From a checkpoint of a small mixture-of-experts model trained on Wikipedia: 64 SwiGLU neurons an expert, 7423 steps.
Below are experts of layer 6 (counted from 0) of a mixture-of-experts language model. Rows are named router (the router's row for the expert), gate (a neuron's input weights, with its number), up (a neuron's input weights, with its number), down (a neuron's output weights, with its number) and show model dimensions 0-127. Each number is 500 + 25 x the weight over its row's rms, rounded and kept within 0 to 999. Numbers have three digits each.
After each expert's rows: a language model's description of what the expert responds to. This comes from a sample of Wikipedia text that the model never trained on.

# expert 15
router:499527486498540512521465492482501479499520513498465522487470487536549499499477513495464499513533494481547512470555445467470539535530517510467512477526491519501496520494519536512525471495466511513532514494499515531504465470512485508471526498559470517518485481477542473503502504500513537490510486510457461512494504470452520510455552490469472525469470502496490479549475518472529520531486
gate0:523504513540455500477467500510500488491498471488529495525516528507513534507493528523481492454506510477483525455540510487471474504472480515484543465440519464499538544464467521504503468445526547510498507545507467489498500494553482478483511488456507514532524481467498521528522524511487504489504491455497495474543501533568488519465477477505514486491483541465502488499488516518497513469486
up0:537536504515538529486519470550473461505515461467518522524513534504486542480505482483509516473490450493544487500484528452493459486498508490481502502436505517479519485456529488514540510469467522488466472506489550512476446495488514503534447511509499505437518486548491530513541519509527497496529501491537494498510504513523524483525524517472527520515494491455494501530512530497490487498503
down0:482441501489470545437455514489488486556526505493522486505498486544480472515515504548506495498503509543525477488465489500497515514504525488497480492528524519511475513485522508500536521494515450553499540513482502503499479505555508473523483491485461533449452512494541529476497516477491501502454524527509553517489454506506500516510487538507491502495523511480462466452504480504492537518524
Description: Capital letters and pieces starting place and person names, often in tables, such as S-ahara, M-ississippi, D.C., opening quotes.

# expert 17
router:507473468507532520495521503493540523491455503509489524518535492439468519553492495455488481452483551477453450509519538509506509495483473526517476545511497489471499512481515491513520482515480521430501477492508477506517482496493506457540485485457493489456554509489494481532510501503520504479511498448517465485482514514513522481503476520490508538493520496493497443499558515464498515494510
gate3:539511495501528524543527463488477519484484501502469467480553470493525462509458507504529477509511511520507496509546488499485474492489511538496444499464507491496489539452497461535506481489476461457475468489508532504511518487485490494515546518553489499476520500466501453540478460500529536525469500483485481483478461462455463537524492520496498475496500451504513493519487494532502530509526
up3:487486507497491537481534455478472533453490501510551526539525492527456500470508494481469493461572520495471471513461513475499533502531502499505501521509500476518477493543503486496490520482482484538480457539521475504509496508504503495482520480509493533551481484481494522515461503472446513458513507468511483541517520438531490488518532527482526526498461479521516491462538514469499489492483
down3:487536510508478494496441516513478502527546507496516536481497488487524487497555532500496486509490543483515514529454441501511511512498511490516470530476510512560517521516524498514525524510465522491527470450501507536484485502548548524491528523489488526476505506530504486475497525467513490543513518544519492492534449502479502515466471528522485511540495480516488525539503553494486560508514
Description: Commas and the function words and, of, in, as, with, for, at that join phrases in running prose and lists.

# expert 14
router:490474531486457473538491479530529525498495504546499493502478484431496467515496536502467518484480525508476459482462483495509471490476463513458489548512500469505511513504492487513423543520511507508491448544512556511521512524530522529495498498493480487494487487525494475475521515472470513464531525519472543473523500562490511490487503481524537508494513489470508506462529521484514520506492
gate3:547496472477547474517521513483490483480460503503467543469526489463503515505474508486510558495477499448499481497505520534448509516483508480511523488480468492517516469548479466522528532507474564525493528513499467452502522508528472525450513467488515522519531494488470498532536486533528466456492509488490544492514493484497489519497488482527499495506494473497520515453511438513515505520486
up3:506516532534488460468527468470539517491466550452504450515478536496485510515525503468527463500523486457474500560505480465493491457490522495484482511454502539502486526504505450504543494535492519504488502502507485464509481525532474438492486533514511528542517508513498514503510538488528488525484480474507518502482469527505494492479539504510512492515540473544506509536524528492548521487484
down3:528494460507519467511490491511421476502511488516501508454494495463491472483523515497494510500498466487501531474495513487480496521514503533494501475533499555484498478511511544464493481487555498516505515474516506493518456483475497529512510459513479501537491541541497564448471504499518549489507493519553447471550502493484536488503484470521538499476498552502495472494487471477481497471494
Description: Single digits in numbers, coordinates, years and tables, plus past-tense ed and ing endings, as in recorded, reserved.

# expert 19
router:447520484509481501498530507478530489493474525522487502504484496488468506518517484453523491542461509501479502460474524500541530503480493476486482515493477476461484504476503528487533531523466509454501528484447489509496491470531487543593524534481502482482511421528507482515532505543518496504533477490491489478478501510495480464526491492492490477533558495479476486493495514523459495500521
gate3:512456529472498498499483486512509524542490528541524506469521501494456472482516468484484535488519533487519525519506513514468466522518491495505502499532533512502526532492508480503485521500480481507461479539483523537499530474489551476481468492523533554492448572521496490491549489499531491501504486497498479477469406537490478507469497480514524517515533483485479526489499515495523478529470
up3:489491566540476479457537455542549493508462488541500483500530488497493555463436509502489483455495502503517487520516474535543478513492502517507505481541501477491484514500491541482508480475515529477524496507481527498503510523494474443451480508457477522516516476487498491544473485508494475464475511478530485526483521485496474476506525539489460505514480517479488507494492522531454525490522
down3:509492500493509514502510483524433491502477514513534490491538529481522483542500487538460510478559488481503532438510534526487546514481506493513496512530508498467472487481502509511491469470451522528475480505498494494511502490486511465493511487482525464482548468512537523478524503449490503506483517491480454514549497550503529521497525466533521524486539518540480507484540527490480473495556
Description: Table cell pipes, heading equals signs, colons, semicolons, list dashes, and the in tables, infoboxes and section headings.

# expert 16
router:539512502466511467495497514505502477526491462483516518496505521482477494525467542558439451485493481508498538495497576531487493560482478523518469459494499503514491524479495485506528505477494502457473502481500498479478522530509473490534472517511519505537492482509501510448492482513483475523481529507491521479492508515509500548533473525520480497527493441552518506497466471506534523530545
gate0:512525515491532466445536556466487525513543496515477526503478487499501444503504492539484477487515507470488505529512535495464500471545532484496442539480530542485498470477520511501498526510493524510496482509516495496470539520487520485545509511460499514499531518488566498462531499511500510533510466468524479507526515479526530448516508525482513523492499525522462551475520517484511516533494
up0:438550492491507491508502539533524512511482488492474504414536449494456494503549509481522489504476475489503516493505503547462459507495476500491465483539517499520512503471472526493518451481502496554489543515484490527479501529495510522480488465485474511521493539457456536509508516526480523456490497500518535493502520492474512530483543503507491462488498536525483510486484523516523519497476
down0:515500510456526483480520515452490478469480471487536523497523531493534491503550461493489511525502483498513530486518499460533506516525497532502510471482475495517496527560507466507510466492494504468486523504459551495534501497529515493501475507531459480515477461562543507469481509483500481481495484494469464512501529498459497498484468431471523479479460468470496505488495451527500469517532
Description: Function words such as which, that, who, all, may, only, often a relative pronoun after a noun.

# expert 6
router:461517484468502509479490515463501469523504498480513492473512521539458537491478474500469461506522449494483521476520501514468471504561487552514535505450541482523504474507526522501507473498490504521460511486512512484510535494485504489473553531514491493498505464480471493496509485458531492505451457513483508527484536553506490486492485520487501547524526492476546465492484463500509461524454
gate0:541531514492503519536527451507479527501492487487498488468511525451483457458482483518524489486472539509493477480474512528492481521553522451543484508519494531506537508499442514495508499492502512503482517440519496517504512523527498495499520517458538581497520480500474475481496468490458492523514466443507520503476484514513522511478503541512504524509456514481545522481485517512488474474520
up0:523512517487502520483510500518537488515517509493514515540458533507509458458512523485530464498474482510450527505472520496539501485558500499446501511500486510462517496514478523499507505545515478483504521464487546500504488525502523527537483491478480459522539556520463536490496518475490503504527498500497513508493530483448534512508516498508511524497505414497490495435463510465505487495547
down0:457490501548490479524532529540487502488505469522519458517501505487481467522465495491489479505480514452513463470504562475506492505505502498513513481531495529512447513485477500537425490456534466496555458505467502486549484481494507546518511495504500521474483536516479462456501470494507512516509463514514498521502501516489511511458531495482464505488518515528530471516551501541486494496508
Description: Pieces er, en, es inside surnames and words after a capital initial, such as Parker, Zeray, Zenit, Senior.

# expert 23
router:498471503493502548525532498496502483460500521490507520535477477479492512485510496529510456522479533509506512520462552515507539505509508466504508507497504490478502528483476517488493520534485511467527505449523513505484494533486507473488432518487520532476489527492517524467532514494523486489516483541477536470586513491488509500516480485474545430488517514526463494441517468469520497518535
gate3:508502490482544512511533496501511481486539467479493501454499487507537490490475492467464517496535488490484468494517494511524506482503500522504521534473510514480501518571496496520456477525473545457514533515499460504510491451511558511562509526420495474489497521503479515460489544514488512463513522512442459516514488496486486484490522491530499504475476486508490507473479448511521489475529
up3:447529488517520511514494509500519540496513512542501497497508499482454488529526474505532529528504495506554491463497486465489490530454538497487495497504517482533487458512513516566451470455506505513527497512494474509521522502476471483477479499475427462474513520468474507501519484508517478503523484441466483508502499533521525519492438541476513513481516512479502480486507461489477480531537
down3:488485524490503517499518482487528478481468491482520478504528512515533522531525481553486521478536501508465489519490510545509567501458480490487528522489514529476505498523499504464520480485529494491498538528516517527468507505563520513538449506463493511471479546519516489501497500529467499516515548518513526483529488503483481515421540502501512521495554479478450508482498498458495539505524
Description: Final noun pieces such as ment, ction, ity, les, ant, ial completing words like artic-les, inf-ant-ry, and nouns film, season.

# expert 21
router:499524518489494553485501484527534510552493508507494467545554520470517525546497501576515527501489508491465521515511514526537463478495478481496481496499505508477460514469513497521448479479522541518499517488469478466505482526527472491489465526492504503504468526528508494489464518477489496500520569494479502449484476506548464515519508484511531492498532477473468490519486473482539527479530
gate3:467488488526532507418530449535520469487462531473481483502511513505505470540526533513525516488522501481484498514508456481485494454495491518460511490490459514534478515519508491499554505488550500496458511521521501510507503528519538537502511455511541463497447498540509509499540523522511525490519523546494512441530485513517486527512484453476487514509519499504530510512481478483517488500503
up3:512499491476530488503517479524461478499473501493508504475510497484517521531535546495447518525509479490539501500517494501494485478532493516500532520524546486475513550473484487471515469500491524516541488484504505531520521499482483506471532475539434551483529541516476501503461510479493503525519537541516500526494449510475486489495497559461490493509456442516493491558524498488525471464490
down3:514506539511514528487456470492539492511501508534484459480547521495512468486479499536478549507507490560470545481518496519455466519482496514482504454487525473502501519502524489513485527543529486507492520487511504479489508505528485503483491498492529498520523473534549497522512553495508545458478508467495519464522505516497498444538524506519518510480550517474472523437500499529526458494524
Description: Linking verbs was, is, were, had, been after subjects like population or it, plus digits and month names in data.

# expert 20
router:483494501502466497543486551520548478520504517537492512504508470482442499490487506492531520495497520536515514546528517498500505458509518477507488479494476566541471488532543490513507500522546495512541481480473458470461484479487527527504509495508498472510471536473510493529499474487492507468488474477536494501545475498498541501480512457498502504555483514518494475473491484561449481492461
gate0:566468521469481518493486440519546480504529525485505455529494459482460512492477499482505506531484498477511523520542478523546486507480470500500525476479494549500482516476485468520461476475511535517487498511485471498460531525483514516503511509515526495479447539505496472522504536505486483480454428489438516473478504497498517483497508475521522535517515523499468473489489491497476469492517
up0:471487524490480525486463512540526529476458481509482496506500528498511463514514530513537516503543506509491507526440511461470488499491525501479468452536511541506495496518565474514514480525466442493563491490476494487463469506520498529505514474507480497483524488485506547496534452527530482515496525496509469528487455505514532480520519495512512451476481483516485474513462540495520480474501
down0:489503542538510465496523505525525497483553522465546516474516550515559512471501497509505514467490490499466465496538561516484520491490499518512520492482494477485537489504504559475480527498497542459457509506498517456515480470499493498480516514481544503526507497483518473526527519543490529474510519536503531544501516499482515527499502512486514513495508445521526499569498464505479484540497
Description: First pieces of words after the, a, to, of, such as dire in director, he in hear, st, se, pro.

# expert 9
router:513503511518530517495485436529488487502537545497481491502512515482482492468468522513498507480478500542492531497491535533522512522488507536477539469524482487498511513448511472538524433444461471519439514514480533521526537490490513524524475484493483512495553505491497527539493511520540492532512485492491507472484497524473519513507546530494491488490472532523486522482450500491505540496545
gate3:485545448494535485494524514486476518483499514508507505470525514516500497431486480492488496521515539476560549524518557505496503519462487474428501505488495528515525544524490459490513476508505481456528515444499527483478503451503507497511487466484473520494528476544515471496490500526486486543509495487510481504440506503490502501525519520509523499471479521515469468538510520515453500502513
up3:516493500527488506504508542485475479462484531511499533456523463505507499475485421492511468521478437501487466481513508449475505489472447513471496502489525494558492497498527492534532492488438475503498505510494516479453502498472485525487517475474526497474495494491519507487526522463524502530507511530501522532525528503522503523511488499544517480456480501535502435471513501462513500545495
down3:521466533507463510483483523480506500502494468490509461522451524455480515533506497549520547455472507490513501564442454514513506497531487513506513499490511516513516506472477484521534507534546493544486514465484448480515495487490491493495481505514521484533457570469517484504518482524516492475532495524489513528514508508517494504509494496511464537523498520507543477469527465494469459478470
Description: Periods and word endings fused with periods such as s., es., )., and word-initial h, l, sh, cl after a capital.

# expert 22
router:533525509460499459504474537534515509494479489502516456462462492564458487482475469511511493470557456503477506503483515482447494467513545501475478466446544549483467508518481517476472534459501480475498493522471465523501486484486490465503529487505492528536477519495470483528455495526500515527495520474526466502483499471480537491516521495512537514469493532504514499521480495521493499487506
gate0:487485504478525523493538492496526492500487529504459542458512489472470519536521487476509511473523484492492518534465461514498481507461486468515546546464470474462479489516485486471536459483542494509494467551501518511530514521487488484523493500526500496484496509502547478517498450483509461450542525489550470510481495559507481519507446499492501490522493484527502475503554511470465513494482
up0:486519501506517489508473511508491507505510504550504482497552499494456470490499467504474475433505528488528480473513498498504519468525509491503496484492439464548521472463516541481531502514460522496520475506494474481490539506464479455487504500502512470526553503470499470535492476534546509476485502500464537532458499499493495488514546523465515502483478536543547477516514465468502487458493
down0:477499525493544504491501516486529528483468490497452478506515535478538533485469527480501531544488486500476479512529533453499498512528490523526511477489504463524530472521485501507490481544507529476534478476543470499511540519483531506479468498482463555509515512536524512499487547489500543456496500450468527494471504494515475515473491458516486487524508452512441461551511517505498503495498
Description: Function words to, the, a, an, into, of, especially to in year ranges like 1993 to 2002 and sentence-initial The.

# expert 11
router:530480484498526474516529496508498503519513483478494506473428549491505488481525498510535486523515506519489513509495471495533518548483488493543533492476492516501512525500514491488480511487509516561531499516540476485539497482527465505433506464525475505553464494549488480513510511516470514474540531522497463512534484453491511504504534523505508465459456491486497530494512462526448464519487
gate0:498487498504498470497510482494500472491499439535482470461497478540489504532459551538494506513501466516497457510531540518517526526493475528475488531478516484494482508513497501497456513432491521563499544525518481462498541488467537510534516489491483488507491510502492536502521485549470510472500507522510467458511490471475482532514526476500526515537499510496506475465452518539503516527542
up0:491487486475512468522502548501500474536508451481472499512496532460484479500516467480509539519438521526464483492514549505499502483494510479453481485521536508512485461519515565531508502480484513507490498509503519484513535500518515500518499483515487531496479551467507452500516512502492512548515463474478485503565472483499483483485476560475457500492500523475495460480509442484499522534481
down0:498476512513477523512526448472506532476511505464461527470481481534508508517494502477497494532517483517533471478514514485502521492524494455484513506496519509544505528503488492532493530506486478507502501471484475497461465472484504499441502506468482507485532470520515471517484528494516461476486551535536526499480541525508462536488540537507548513528471533499450527462487466538492516484567
Description: Single first letters of a new word after the, a or a space, such as b-udget, m-assacre, D-ensity, T-imișoara.